config.toml
n_layer = 11
d_model = 768
experts_per_token = 1
activation = "swiglu"
moe_layers = [0, 1, 2, 3, 4, 5, 6, 7, 8, 9, 10]
router_score = "sigmoid"
balance_loss = 0.00109
init_std_router = 0.0127
vocab_size = 32732
norm_eps = 1e-07
optimizer = "muon_variant"
lr = 0.009
train_tokens = 590200000
steps = 4503
dataset = "wikipedia_en"
Below are experts of layer 7 (counted from 0) of a mixture-of-experts language model. Rows are named router (the router's row for the expert), gate (a neuron's input weights, with its number), up (a neuron's input weights, with its number) and show model dimensions 336-383. Each number is 500 + 25 x the weight over its row's rms, rounded and kept within 0 to 999. Numbers have three digits each.
Before each expert's rows: "comes after" lists some tokens at least twice as common just before its tokens as in all text; "mostly gets" lists some tokens that are sent to it at least half of the time. This comes from a sample of Wikipedia text that the model never trained on. Tokens count by the router's weight.

# expert 4
comes after: "the ", "a ", "and ", "of ", "-", "an "
mostly gets: "British ", "military ", "political ", "local ", "German ", "government "
router:509533513457517511508472494515557475495510484501514507509501502494496505482500520484518486496528485497511507530452513489609502544505562495526472
gate0:515525456468458464500499491477447549490502456496502529533445495473477524484505519523533555533506493546512488539531477506508482521466505493449463
up0:481488512519547501514477470470529496530461459499536526486460494525446419517507500459503512522486489511487510461496474465521494513452505517507568
gate1:498501463499489522482509525494451509529511516489517473485508510500511505486532458471522483503486482455499455513470543529485507489527507531511464
up1:518489515496490481519493512445536532481541443518440529510487465470457560480497530511471529492494521498518519500506463511510479492491481469537478
gate2:487519491487456485485521477516525497454516506515520499516494483539459528520519527513499530515495448476505502478491507482482507458503506514511499
up2:499515524505461527473512472480474492509500483503528487532473500526483496516510540485490494521481511477526489492449511490515532480527515491463472
gate3:536543499513486480521512483506485499507482496508536525484486478518504508497496489505490464498516516538483536476500483510523467489518453524506485
up3:504541514515485505505549512508531537541460551482459522456531522498501565539498478489514491490512512499484497476513512498472475466528458521521540
gate4:518491518530545509528526513548471502483497470513481477487502481475469529495499537479480519496419497484489479487515472498498540463554493468513494
up4:531457488541506475516503450521478463483521468474507462479510503511500496501486496506514460494522494531508502509502509446508489467524468472497471
gate5:524516491523506503518469470507508522503527497474521470490489487502481516497455500534492468518531507485457512469504478493507519489467504508502526
up5:501471473491483498460497558487488496507483503484538509509502508487499481529504507490469529465488522476518537543515491508500495462503509492481472
gate6:529533450498529457503517515496543487531509513525469547502498460547521479520508504530511505473509509503502462504472508525505487507507523473527501
up6:511494471493474531485511487512549485526465495500537474470506489549511517507534469510471472493513562445533519513528506523511503477513472509470478
gate7:497499549540481517498477470490502495519539577511490471501529489485461533500491542504472520518528526468488494513513491455509512511480458529487479
up7:519507458497529526518528516512501495452510478484474540460486507523524485525499467477520499514453460539491537515497480519485471463521522502484516
gate8:472513504522460525488495549508483477519485476488568449505533496481444509479513488489515519521430548490484510533521545522478542513483464558505533
up8:533528496525495503518502477545520528506523511493489517468468454484492479526511504486518467514486507509517500467514507514462483483489446513482493
gate9:480563543516502498479485495473499493518508499505516504497499483543503505512559454462520515512532473494520498505485514481497490452503507485515474
up9:469486550524478498497497488480534503517480494533538470492520515519467493494535469484539472539477466499490490529499529452507463490477530494524497
gate10:492530475503469530474483513458536516462515501500484506441506514515528503535540484513529500521483499512513449489505466505486520535515503489484497
up10:482527492528524474515489462494490548495504468508481458520504492481514479523528484520490495490445505455503531488540543500510519541492489520462504
gate11:536480511532479484506470499471522512548522534500548549499470543510495470523510500483469516513497472543525488503481463521507464512454531512488470
up11:509509490516533478552483512494514495528519519469525535488435533508473477517503480497495491515477502503463539534480434494521457501464521482477537
gate12:487497509487516467504529492515504473501564480525483534458489489537527494514520514473454496482505524538536499520496470499488474520481456503475520
up12:505513467520466489516493483476513490485521530492473493507512466510495501475500497496531473476554499475448492490494495474500490498497532476484504
gate13:479539494513458482537499525483490481453491503550514527447548468508465494509508550503464483496513471470465488488517507490525489530470499511470512
up13:527520496464471545512525449501432485475498513479485464468504475499499459456514535502506501491537537512487537505475470454535488485477471536480533
gate14:501450516478460535503519501504530503469491464512477504502500518474526518506554429520532488466496468476504484533493519501497522481533524509519489
up14:483516517486532461486503513484473536511496501446508505500486516515492461519419527499505505546466546536525525506473476464473492490462494498496492
gate15:503484524528508475536504462529534494560530476498434501480508528484514480507484502506476527478509496499504487494516475459509471482480486498445485
up15:488567479483499512468512523466438500508446461500551511532503540525464494539538484497489487510452459523508542482513482499508501495515523503532490
gate16:508485508502495518526499534495515470481509488494482461472437485518550495458480478497516519527483527545540491484459522500511532519514522491523493
up16:479515505530538471504552501493454489485441507493497498475508504501500498501501468459540499516487484481497492456487538517548533503498538495484490
gate17:495512538538494489480522505486510501509476477494486489532526494507520529546518548463474468553503518482516519504519543515535461465531508491515540
up17:499510543475483543531518513497478507483505460494492496481514487516495521501491568488496519519466511534503502501492467482498533444483509467500489
gate18:526514502493502493511512479500491451456487541498489486489504468493505527520533474503461522501489495525510482496506476475510482494486507496513484
up18:569520524507456528527532511441492482552513532483523545530509506496504536503485517509525526512497495526463524538580478463507524510480483482509481
gate19:487494562524485492509488513463531500508487494548525489545459505475475478539475488452496436474531539543529515491485483542521491507493498487526513
up19:472508527491458452517494487464501486511481509488485475499514530461529545475471523508529511530542491476467484521502522467514471478463566523487509
gate20:500513493517482468507512495520533497521556452481478521484495485491518567530474516468511478443473506495512519504492510498510504491483512504550505
up20:456504492551526514518504503499506436524502512512493492462541551461498515492500529476455507489453552476510491516515520535495504546559445490540527
gate21:536501493502530510517520454508439520511491511507489501503471500520526517471472525521483484486550484499511543541563526450483510512476538512476494
up21:465501544468449468556470522483510502464534548469525499495514533511457460506518484477508530495484493497440465497453503524513497504509480503510533
gate22:457502526516481506485482490504508541499527498498477494502500487532498550517536504516493537532528477480504505491491530488463520498488485504509517
up22:539520532526483467535573527454502479495529485443591522471509504502517509519545515533466508506510478513503510497514480471467570532467504507472512
gate23:505516468496507526501484533478497480499506483565488485503444484446517527516482497477461503468487502472473500492494498510501475479532489510527465
up23:498484504485488481505504474514503514473491533443519496465550536511447467487516481522496457515491497562550513500522527462484524496533515533485526
gate24:472472481498509490503450478519457446496470518517529493558456519481430476458499516488512498523500479567510469486504460484507495572491459515510428
up24:497490487503517499476455523498502482519470530544491521473540538464505514448520518506522553529541466526533506479498497510494538449498510498489503
gate25:498530463551488538489510487499463492515475514489510519515481522533474492502497522469511501498490525484519519484528470478499511492514476564529510
up25:499491550519481476542496474503446496513492476513474500514505527511504483491464507497485511490541526505512509519530494462514468519502537536515487
gate26:526487495490523493512495501531492484515508485516517483518497461483433549467478523476482499500480451476505517488451471446505478491496449521529487
up26:511495464447510521519482488486510503526525538546496493524483480532487444476467522474499534484520464508463470510490463466514512429511524507520478
gate27:466497506470580477469539526526525505456486502447509494477539495495540494534456499448503443473501504551471459505528538451507503509463462435503459
up27:543491532511463514551445467469501493578494486496486518484481533492479504491515497528445534513519495510492521454516451531512516517510526524525556
gate28:494534512489465476501504542496457507531493523479502505466480445478530517473524502526495497468467488441456491483515511504479523517505523482511498
up28:494523568520505487547535547478504535484502491474517523493477486466514506497499493537507467478462504461515472509492538532496503497518455490505511
gate29:482487519531515459526482511547466479479507539519510489475521521499506573511506496537504539532514484525530504486515504508515488516519488516521485
up29:501467516543479496478493500497468535532506505448523452502487493508477513449507481524479489544485525464492505501481507514514491507493511515487480
gate30:524488521485451508540542507499519481525483495474519502532475527510487496482517538516470530495466522533483497512488456489508501491512507454481509
up30:521481493498492478544495499491519474467472535461490480508499515517433489489519513511512503500428491511521521507535476526477481456497504463475534

# expert 3
comes after: "| ", "(", "1", "0 ", "0", "2"
mostly gets: ",", "197", "177", "198", "187", "£"
router:488526501483466500438465511513495512490466518508525518520523495529500505480505462447506503450501514530455477496498512484507494504484480471534511
gate0:518501527526492522485540498496563499471534481532508494486480497492483480487464520512509505511521510544537445498462513519498442464522507485536486
up0:496501512496480508553505511468521523516486516485511549507484499462472423464485458495557470478496492505481518451491489468534528524507534505433519
gate1:511537466463456502530472435481519509514511476508495518486497525481487517517426512497525520498497472490506534511532445494492500507530488518475539
up1:499525458522475470559472460514505507522528453514448495523522506505507501499481535501528514490460478481516482502491491487495492489493485485479489
gate2:476522465481496499467517498487494506529471450478485494519555514508533500523460504501535530518502540463517495536533534472504486523506529484495510
up2:525502505517504482517523472523457499547490479498537516507555479487509471495496489489528462528509514439530505493520486499457535512470474491501476
gate3:469525520498496471494474508517470439466465520520478522489521484506499461514487495530514505522501530469475438516519498530475511478536525463509483
up3:496559492488536465520502510479490484500478530479524495457528487501502465477490497512491476506500529500487436486528514509492537547534519475511491
gate4:492548489506523501497525524464508464485490461471517494547515525504500483532537501457492506496449507505508482502523479469515470519479522528487460
up4:490524478483506524502497521519523525485487510456493493452497494486482520514517479500509509469453524528513572515447532519510497534498490524483454
gate5:531532548509535545508480498515530487485527482474464508534515461522490516514491512524523478509489478556488505498496488473488505473507463472535508
up5:531498496571490494496514521472478483493508505498476508495453538503479476499495486471486491480494497437500474505507520487471541492516485514466473
gate6:489469481476508481483508443481463485468490535509541474503479540566475501506461521519485469515465501467463501515500514500516517465509511495493489
up6:488485460492496529534480520490509533490514486506510500415489479520501480530427502503505512497500545488519489477495518454511495482484529503477520
gate7:514552501495515479481473490477472508509447490505532485538441504499549497507462435502517519492496532517475527473507480467491481526483498520468525
up7:519537544518509485448477468514476501505477502516480488520495520531583490462452475469496487489474524491477508481479505488489490501477480541482495
gate8:493505495485500506503501462459529456500486541494507492527519510521517525539510533467494528484541552520511513515518518513478480514507538479499517
up8:489527532511517499474490484484514528543490533492455512518498498514471493511536501508459498525501482468521524482519467487492526513510478507472521
gate9:507483552473472471461492455507486490456436476499502497503502482480471472485514532489513508471478481520502471482512450479506500494535466497500504
up9:471558467546482521487509459522481477493509513486477471464512480471463493473553515500508539496508467557478522508543475493521520492487496502524455
gate10:491524502480493491488538532488475502531529500457533472464489518505526517500447493508498527500509497507463552495470496489554488477483489477473523
up10:504558509454490484508534517495452507537499525546483477470489508506488554499491534511548522487519479540443509516480465479510482465510489468482503
gate11:502544483527495504511486524529519523442496478513455463505506487545506513495462501501500478480501497470463466493513503506482486515521511490536488
up11:508484483482473494531480510483490477506467509478462513510490489490520499488520490515487550498467514452493486500517513487501500526500458494490453
gate12:523494493508479541491459537473537522480476469479519447469503517508493505507483531469501508452477495521451485527476463526506501493510486483487464
up12:483471469483499484503487530508505515540519506494475468488510495499547503528496506511501529514485521529507486525484485517519503514522511514492465
gate13:480515478489519474525491540489486473536497539477487452526508528485491523499491503507501514523512488501524534521517521504495480558459472519510488
up13:491447489444513502530485459543525495493486508456519502502441535495483549500446460497522490522448490477469455533521522490480505494481498474526525
gate14:495517525444475551501494519556526500478495504465536489480468462508513491501496529496515472497495499472474485489530531481519518500490496533515530
up14:491522511501503489481476474532457495473542518482493509495537554511476512557439486520515517501481492513552519492517509490515472494475475442512520
gate15:510478506500460489519534527507533473540533517492475506490487527505478464525474489479478541478527477505507490502489507494446521483468456455516482
up15:482502538487527546498463491472511504553528447525511520520482492473554500488504558502473461504506523485509505513473489480517481515505492551544522
gate16:479482457476512521500541493513505511474513510506473492529543475533530473525500507488528490535501507501486477532502519484506503461457507464473513
up16:485518506539507512519502471425504482568494477483541480450454537472546431530489508502526513494476486523532485503507510520478510545491474507534505
gate17:483556485460474518515485505490522530519541505535530484478499470446477509479563520544460465469506500499513547520499500469513490469489518487529511
up17:463482494510461480519522476489503513496515454475502541497492460497514465502477464553496490528490534517486503486543445453515490459517492514521478
gate18:519504513523469507478494452495502464432469486521500501509502484528527530469503521509494478534517476479519461498517492507518491525505492494513513
up18:466520500495488509525517504508516528463487510497449474512507489524511532474507506515489482513540491522530485454499498515509459428484488484509505
gate19:524521463491500473472533522505510490494523490475464498465526486506553506524475483502499436462469509492513504485481460480500526489534496502515497
up19:499514543466479504510462492492473502497492529524531512470483497489448471516529476469496493528501493465497464520469527523522481476507503494506517
gate20:524490472487506533466519539493518542480501481462507500495467498493499494475506524501486491534487480526482472470499502467501500468493512462494496
up20:518483447540535509493508490532496483525497455481496478507532520496472511533524510490482511517494522540507496488512506474494468526485480469524496
gate21:509491542491496443503531507476524479505491517462504447476495477501528493496479516499539532494477516500496513529507495516495472469462518499510503
up21:466493512496503481522524483501531523574482549442508459451513548514482500474539552502543518485487511492531533511515483521514539499488508498490488
gate22:479522515549520493506499490464531469500502522524558487524496500558480479522481503519489515508497478483513471519475488541497481493532496492500485
up22:513537495469516472525520517521506510544507487479483508507509470499527499463517516480499491495484484488501490511529542543519512521439535482530492
gate23:549503543542536493470533526463498516500475514487523514519498484537491519493484486511467505490505516503485534517470494521556515506485521503502477
up23:561491503465523529524532487501503499470481475480503486475479533506462499507491476495473514488498468494520569511478476538533494527465517467468467
gate24:438493499467483458508480491514489508512505522511518513494514491511475449442510491507467534485544556514501521489509513489500482495453487527499503
up24:524538482511504574473516509517468521506490473511450499474502461504508516523538484482525479505505485502553454449478505450497497499506505469542528
gate25:458459500461545463516465473501504503505542527476532515483493478520510475522481511491539475524538484539489510540439500470510490479488505526491528
up25:461512513482542499489544447513521487552483488432539512471505494468515460466502559550501512497493510529524471501478503457459489474437498499501493
gate26:505471473515528486521533473498527472532481523476475496514511487443527502461534497531519452484504520506469504519532507546495508529545506516486550
up26:507514468511555505498490470455497489537445514469520492522526474483552522514520461493531437514495495504497461466488472495510479500547498507495531
gate27:493500512496552528488525501468501505516516510535509501535492480462501505533522535518510485479460488525476532486506497463515500520507488528472475
up27:492434451509479490515462521508526491477470500475524534472489526455514523522488462469476504514530527514529476487459516467498526498506492513507524
gate28:492506467528502484501530458474528498478507466534556521519499502484534510482531479487492517490493504522495477514487482513485503534465497531505507
up28:496497473496533498516512488480531516474574474507545484474504467488527550481528473514504543471476492460526477548482473464471502509490476527469486
gate29:476475492496512497533487497497455468515540439538508494491468510457525456524492545519474530508508485504506507527507502517508538483486481457495516
up29:507516513485545517497531493484498501471518429527511522475494493489491466510514534509515522485510513524532460501504468503490536502529489483498523
gate30:510479527514508475471466515505476505507467509493526469538516486531448517502484501556541489532511541524535520491536518495493507505516491433525549
up30:542431501507546484535515496555443505469502494461530483486492491496566514485498489505517536467494506491524546535459521495529516556500466490511438

# expert 5
comes after: "\n", "\n\n", " ", "in ", "=", ") "
mostly gets: "=== ", "= ", "==== ", "• ", "|---|---|---|---|---|---|", "United "
router:530511495513493489531510532490526466488533457489509504450479498489537565550491511467485531484552510524501515513537511474477500506507457443515496
gate0:552513526504510499492485524511525477502518440505497523440483474527490492476508529490488518531541477538501511519515491501477529506500528473514516
up0:497475529486461500474511486514479531528470518477498504511503499514528488531487510528516495506468497501488476518473501467507490503491531494490497
gate1:482446507488561474510496484455486525538497510524466461489472480491601513459506489521467518514491478527511481476516514513482508548446480541515492
up1:486480475515536492493516527483491509513472467512489491504526459520477527480494509468488498509517504515530498473496488460514459555502518504523483
gate2:439518526507519471436535508456473548508524527497524497524483497505525533465508462471490485518472527497474438495500536522524512516514507484488509
up2:417485533489511467505513513495510523529491499471512509529504513503483502485490485476518501517505520497454484519534534522532490510513484486476508
gate3:496523469476494489508505518483481518548484450484513480496530468458476488546484434520489466513483465499494475502493490506514490495511554479528506
up3:503542443548494488469550520464483504478504480489523478489509487443481498566456456468486460554472482507558494521485473489506505479482515474552484
gate4:502507545509497481479525481499481501481536485544484516493437509497496550489504516513520487496521495503493529512501523501498527509497534444471505
up4:486497516505497464447489471502481465462532501506534509503441512528532531511561547499504468495493472492467466495483499508493484497524519478472539
gate5:480522488472494486475472507461508500500519522498496475477491477521495483481467470493521510520528501476505455483447489463517515471552486474529550
up5:543476522496485463513512495490518525485523529466536507509494445485492504472465473518544497484528552518515497522476508465452485516499523559498460
gate6:482476503507528474518499494519507477473466511551532523519437507518461504523523466523543453490503507498520458496518482453512472499535529495529474
up6:444522500468513492489530537519501499458476468477494531525535485503484486507496477452461513497493503474511493465488485502557527503488467523482513
gate7:500466522492496480485484498527485546556517491490535518478479479484502497516519479432569530501553515443479476519482544486487527504494524495490472
up7:514492424502485522514481508480493490431505529492511467542503526503499500453500535512479528526466512543486452509509495524524467520533514520493500
gate8:494476502490499501471483512526539485462513465516490510517537492530500451497523559536467533516546511538506539486476524533515501479493498500489525
up8:428476529509513554502478519516515517497512461542453485514508492496548498532486498525516525502526494530489509479506518493523502489506460531514484
gate9:543478492488497493485546494501516524500502526519460490495486464502503460487476423504479493516476485504463471506488502493521480527514484519501511
up9:480481515459514457552492500480497511459471480485481482515458487495500500467501487451461478445476451521475487489479529520474468530509482484536487
gate10:474457506496546464473522478507525519479502489446553562516466523457517520472460545511499453511505482505500545496492459504484477457527479513535491
up10:501497511491474481504444483520531544474483483481519480488466519518520500499541509485501484486498525503514472533501504509488464473488513484490518
gate11:493528511502541509486506463441544498484502477501521517481518512513506526507502471476506524501481471504537488515492469519542514491481494486512531
up11:452498545469426495451513464480490450491513475506472531499486535544442512518502506500506468530540482481456484528526468493483536468495536496481495
gate12:515513484521516481555473535502529485487517515469546488499536490496480511535482520506478477491505516490498484474489466499537488496517508546497467
up12:469499523530490522518491475508469516484494529517506511477518456497531489494470532440490473500472499518519493522493501497461513525528463492484486
gate13:489543493468517515501499514491502493547492524472523504481491530491466553463504516509512490486531512485516494494519528479480517482505488532537475
up13:454518513512492470542498533496447468516509500496494481507500488475516512464509487486528493464496512534504478466526523475507507495479490538517490
gate14:528535499466428512487524486545454437491493503474517504508501553535439447506489520469479473505527468517479456492511496481492509525484491501531486
up14:547479488444531451514495527489520493519449465469520527452517465517510478504562554501484485496456460501530514517527497517489506506483484536512490
gate15:509494494478485500488470510494497512476481466499526501449521487510440498489509460498465489500481488508518545469523468519481479501515509546480484
up15:522543532487499490525524462467498503465534467480465473491492503555475500459466510526451511497472440496554504516522475521498539505508509538507500
gate16:493516469492491519485529519489498499536489485514523477474512490479521511502474482530469481490498485530453452512483479479494502499511465491505463
up16:526490502527480536499483496532484489518463541466520463520514447524499531511477482492513490504498467470530509472528532512512493490493525521510489
gate17:521523515500598520518536477484493498525505483493472532462489526517487490504481511486473507533535469531541502484494533479508478519508490493483469
up17:518524495501555496532534499576461490505554476501473492462464478529509507497506504474428532507538491537448473505515488471526470491493544469489513
gate18:503523516532564535438458514468481461489435470485503449527506505451516497529458460499541564475502512463492532495525529502503490503482478502495476
up18:512537499481506482509508507542494513503510488539527554490437491532505448494517512508517472485535487549522492493485502490467469485542493493488522
gate19:495440503523467500526506536492475524466498493456492478530469510538508495475467484519517464499472492496520490480495504476456510514527524512523497
up19:527493511512521506497475455495513493540450522486482506518508474497503504496535509476471491490518521504517515512517503512516515504465537498520517
gate20:464498488459472523491485508518490481515552452507487513474483474538477497488519511518471462458504485503541487475481478527505506502487497494539488
up20:499509496541494489485497493503458473519436493467472479496515492483478435520497461499515504515493498425499531516490526521543478553501462502493503
gate21:467525482487494529481526474525522562517501449497493474520519437527508502467508489485500523501476488505454470462477511535481501529503512503492477
up21:464497477510509502536482486513566550467513499497536519492498504511501471502506469490493568479469521496524535434504502544482512512479489468472471
gate22:490509556519531460524510499521503489526455474537524492451533482482479521464502503496488499489533513545536537517484500480560504540448521512521521
up22:487494486527502491534505488476511473510450465509464496532501481478476533529437505468528479509583520503541507523491511488477469495493480459466473
gate23:517520469509476493503514478485504462505528442537517456506457568509486510532472479494506508536494537488480499505514513541526519514556486509548499
up23:495471520512507567497465491493543535499522543497520509511525435486534452485508498510508517454525479549484491472503491470458505491445483523441545
gate24:478520516496530517516465470501520504475501527515507514492513524489510523474496494439472489533454530483482524510500468519512481475514528508531480
up24:460459504459494486482507507531489520513486499484489502473494485531517516518515543502447474488480485497447541497506483503490494504478507497518523
gate25:509518510537526544497469509476510473472493491496499472510506508498483485553479499523474525508446457466522492476517509506467457482520495533523535
up25:525471547502563518494481491533485539500489542489508494528490498546461484547463507514464492492478466485477519480488512518450483531483487526482507
gate26:482524499449453524510533484469529479525509465498458516498468482545526510538485565529506567507505502592497471525522479510457503466531504514495484
up26:498531523532564508515476489558484486512490527494533458485523507475472486499523480487470466494491488471498518466484499477535482483454483461475482
gate27:502509503545512515488497485497520483509498491507500505432468494478493505528530538474521478524532503559500506493549493465497536546505544525468490
up27:532520485523555513475486519511534497487479465518510502468479513472496484502501519506537473494524501523485516481545498474512510519480517534498500
gate28:477523487475505514485538494509478463482474520527500510448486510494533535534473491485486515511505497577428507522529490527524483490493495489548507
up28:495473514502468437509483550489484518521507463481504515528525524542476511464512547513525548535502508457515509468528510492493505507506519476512521
gate29:510541520497518503486473515477452522473523440523505487508499505525526457484481497483474522465504489523478489465498479461552514482488507511494551
up29:478455513515519484497546486522554495480478519495475480524499488468493457520527493451495498519522501479528484511484504525497485522500521472497485
gate30:526493564492473497482468546471490538468518491484448474490500486474519525489501503529492527519485526521518494455494434484519441469494467500458486
up30:479521492513517537458507485524496507466494507537493483485525511519530519543492502471498543537496492492536532521506475527498506501517496539492457

# expert 7
comes after: "| ", "|", ")", ".", "–", ";"
mostly gets: " ", "MF ", "Apps ", "\n", "Candidate ", "FW "
router:494530455487520522489494480486474491488483490515496536454511553548507490496503496497517531465473495553484507537450517519558520463492515496510491
gate0:497469533491513501527543472465470519478502521543542511508513508491480467513498483454520523512477505477520477464542532499504491478496448568524538
up0:462516497510526510473512507470501493510494489511517517532475505486485510507490519492467499518464508449478553513537479472530516475487502488519512
gate1:496476484513527519493531497512482524493465511458507505527469490484506480514515434461475504527502518508526525517493453520489457499505480495447528
up1:495520509496536514498485489464518503490497538496505483527515541517470498465472523520495526477506513492491511446491463510499531547440455468489505
gate2:516502477504477494451538495493495508460460493517499546505527516530505514546524488512495524528499475492502483513487503487513531531486512462462543
up2:484437487534513481545480481511465445506521485480506498483485538449459481477461521519500522472486532506466511515497506495507466472484499470502465
gate3:563492526532515463436481457445556518527509478517491487444492491510518526484499545485519507484490475452502481491515529503528516484455522539508475
up3:481498519477516471489499514498500518475490502477452471476487512512504471483509519482546517487497510528497492455517517503507509502492501546537520
gate4:461546468492495515544511529501480529518499470469475488521513543502515484503513535542442513479464467487478491507484507482506548453483518517492507
up4:515475487464514463495520492503475484466534499485481530482525453499460488486523446528512533509512473484517507509507500551486467543511479450487460
gate5:478488508491462454495505509487510541503438455538472502495435497493493484488497547490457464517554479517542544477497493497516528547505522476528487
up5:486489499525477485500528494491536502518470506471499478509524528503482516487529458516495475544511475498493463469470515527521514511526529500532510
gate6:481474496519507542458518516514504488470472470477478481508540507525480542532539520495522493507527494537479528465518475529506479521484500505481466
up6:532485486542491580456515522495511503530496523448511531480479488479503552500512515481499510481509516486495506498509508491514526471522524485468491
gate7:499501510459486489496533519506498526495505521500557463437503514492497486506517466488559476507555496520468502512492529507509462494489508488538511
up7:474514522532509517537494460520511487525483467509480513520491474467484554541457478489472493495473495489479525508461544501492518511517486487452489
gate8:488493503561523476481490564488494496499541491512479461503483495471495505508564516522505527522496431506502542504533495502483482467510475483483501
up8:494504503521500510529507453523509501563533517507435486487474512469489488491467512517534529511501531517542508535444550520466490498506517538496502
gate9:500502472473514500500492485506493445522480529519510511523545457538494420496543548527501508502479521522510512530452497495549492453503508486532532
up9:482494546527518508515512480476521495494445478458512464495447547473471515512491554520533551525540490480508456456509512512493462520486473499500460
gate10:507476501477525512493509481468502485528471446501543505498434541486529528472475507479518460529443493484485460518541553516490527471490507454507515
up10:493512514463531486485477505461493517538473486512508482487472516506564519496474498493463503500529511505452504467494514530473476466515497456519506
gate11:493490524442522484456513483476526487528536544472534485487537529512471515461450475540480474490486497479521512489502496500490495551502487546472474
up11:501512500492525505449481489499524494500496513491512541481484521517524570532528520482494491529512557450442518502529509472513481499497486503459464
gate12:493481546516521523484483493578497506481521519474521488499503490536495484464498471496520558520487534475558503506521459489525493535494494550504546
up12:544521489519502505509489511470488512510512512467481490488477514462479506520498512513513491484490484513484511506487487472496498500503517488454468
gate13:513469529499499513473529478510494504498471480530485526492478514526540544522523517493513499493481501494545521471502522484505476492501475514510502
up13:438507472521502491499520462552524513510466478509521465505519496501501527545515525511499473459508487438506472530457515466505542544499507492545481
gate14:509501475518474508496481463473517474507490546512496479505510501528528518504521471457514482499510527553497535536512518492494482520532468487503529
up14:506506476457468514485491507459489499501534463508487469470509548506462468522473488529516490498477500495485503475492454452473548492491518493508520
gate15:514473532468479501523470497452505471511528470516502510488506518475443507532514549527480534525504505550465491531460494518535495503488496494521492
up15:527509537534522522496497522509492478489508557480510464443492502440494479464451512457481495465486505486500480461491521517485486516504460467513473
gate16:477531524434527488500481507546509522483496504546528514486447506517483506508488556435497478527504476550492557496483510521502526560508480509462570
up16:479497504454517466488489498506496540505475463529478539505450485493500519474502505492529485499489508550487515488481469483520508526495506508494519
gate17:505505528455474506495495495524422534511519479515495470477511505469506526519499521505526466489503513466511466497488489468483504462545521502544541
up17:511499490558508485520552493502544492466515493473513519526460502523516452475443468471451475480507493481487468506486493507510493519471531522463514
gate18:446518461514521474513483476457489491472473457487442505523523546505510520495536508443481528495451535475443474498487497522471506543502505483481528
up18:558471498514464476469532485574450424530514532500551493475499489514539519515499504525486491531515478512536534507532480481512512481483481530507506
gate19:519503555484505550499493528484506536515484536513502495480525551504478479496528552531509486509474530501483505501510550513543489499528486490516531
up19:470450459475503469521505515480496513482477462485543515472513471479489467535499463492504487485490494458529488481523488462480519532497535501492504
gate20:508544505465538533484580507487492506514477489493534499540497543522518527536540504495495460502505518469470511512458468441508484503506532527540523
up20:521464497502513502485468532496455517533498484527490488473523484436463557477507537500497492510489538511491490508508463456483506526485484544499478
gate21:511505522484479484475452506494434467518515491498530536501470484487516560450490542466536549521540519461496480525480477512509476546525524515532504
up21:507466482486510498509506475530528462473492510426485502541519506529493451519516546486473534534546486505498496506545489498507495483508498466555491
gate22:507513526513521509494513464493468470509510467499495451469528494502536489507473466484507507523507471537463505511514512480494453500509491494491496
up22:476480511487495467538522528524509510525502447450482541504482525493500539507508506493498506501469506464509472499488513471505514468502533474486475
gate23:507465506479478536489512503487485515511462480477522493478490495509490484506516550518522477520494524484511538504488492520522487510467483489497505
up23:455536478511473460510492514518479509491516518524496514510496496495495580546474467488466523497524496516506496521534483494508568523527501514493537
gate24:524498500505506484497471512480497509519517493477500516471479440482515496487468549501474521508522488543519467533450505522525483489506534517508497
up24:493520474503451526514557501515517519463513496488514512508516533507507494526521475526553501507510525484507551473529502447499548486487489490497508
gate25:508540535491512489439514472547506489486516463472472508499511484462493541476497505489470543491465518526530490481484471536494494517503508501500482
up25:488523534548516485513534488537535539478511473485483533456531475495476558465541505428469552495483475523507521492486485504508518493479510462501480
gate26:494492472446493475524488497524501492497489522545519502488470516472509516533479482469479482491553501481538492497547480504487558508475506468502543
up26:495530510495492459506460505478518542471517514517482531547532456484529524522557559509414491468542496530516524508523488449510561538468523498504529
gate27:513502483541533544449505548470525498469518537502531486497485435518503494493515485506494457507496497500516495532518512502490456519563489479492490
up27:518470478498508490505510524530445479529551539450526512497516540490477465535528500501468507531556490461494489489502492500534509484527505523470520
gate28:533508487510475537483471531468525505509439547520513500483526537517480551527483550499478533497548501536485495536509456480514495520465470481472525
up28:525461503540525463509482507538429521487537512490513541509513447506508564501504453509546467483470530508498464514499477495490481463508535494535512
gate29:499505512550537496511501451517458495508540471515534475498543519475493488494466519525491513493546512487513540502490522489547466492501467489489490
up29:496484497528486465509510495473463498523529485528555463476509490464557527501459522499544504500512490491496536508464475453510517468487484438466498
gate30:480539451498504477441458564514523521517490483502514483483529492529503546528493451478480486463535520545477504503486485479499527452491577521513485
up30:499558501499499470478475541535547520492483515493471468489521545530519537535494461490491513473518509532503518487474507483519493462504552494479496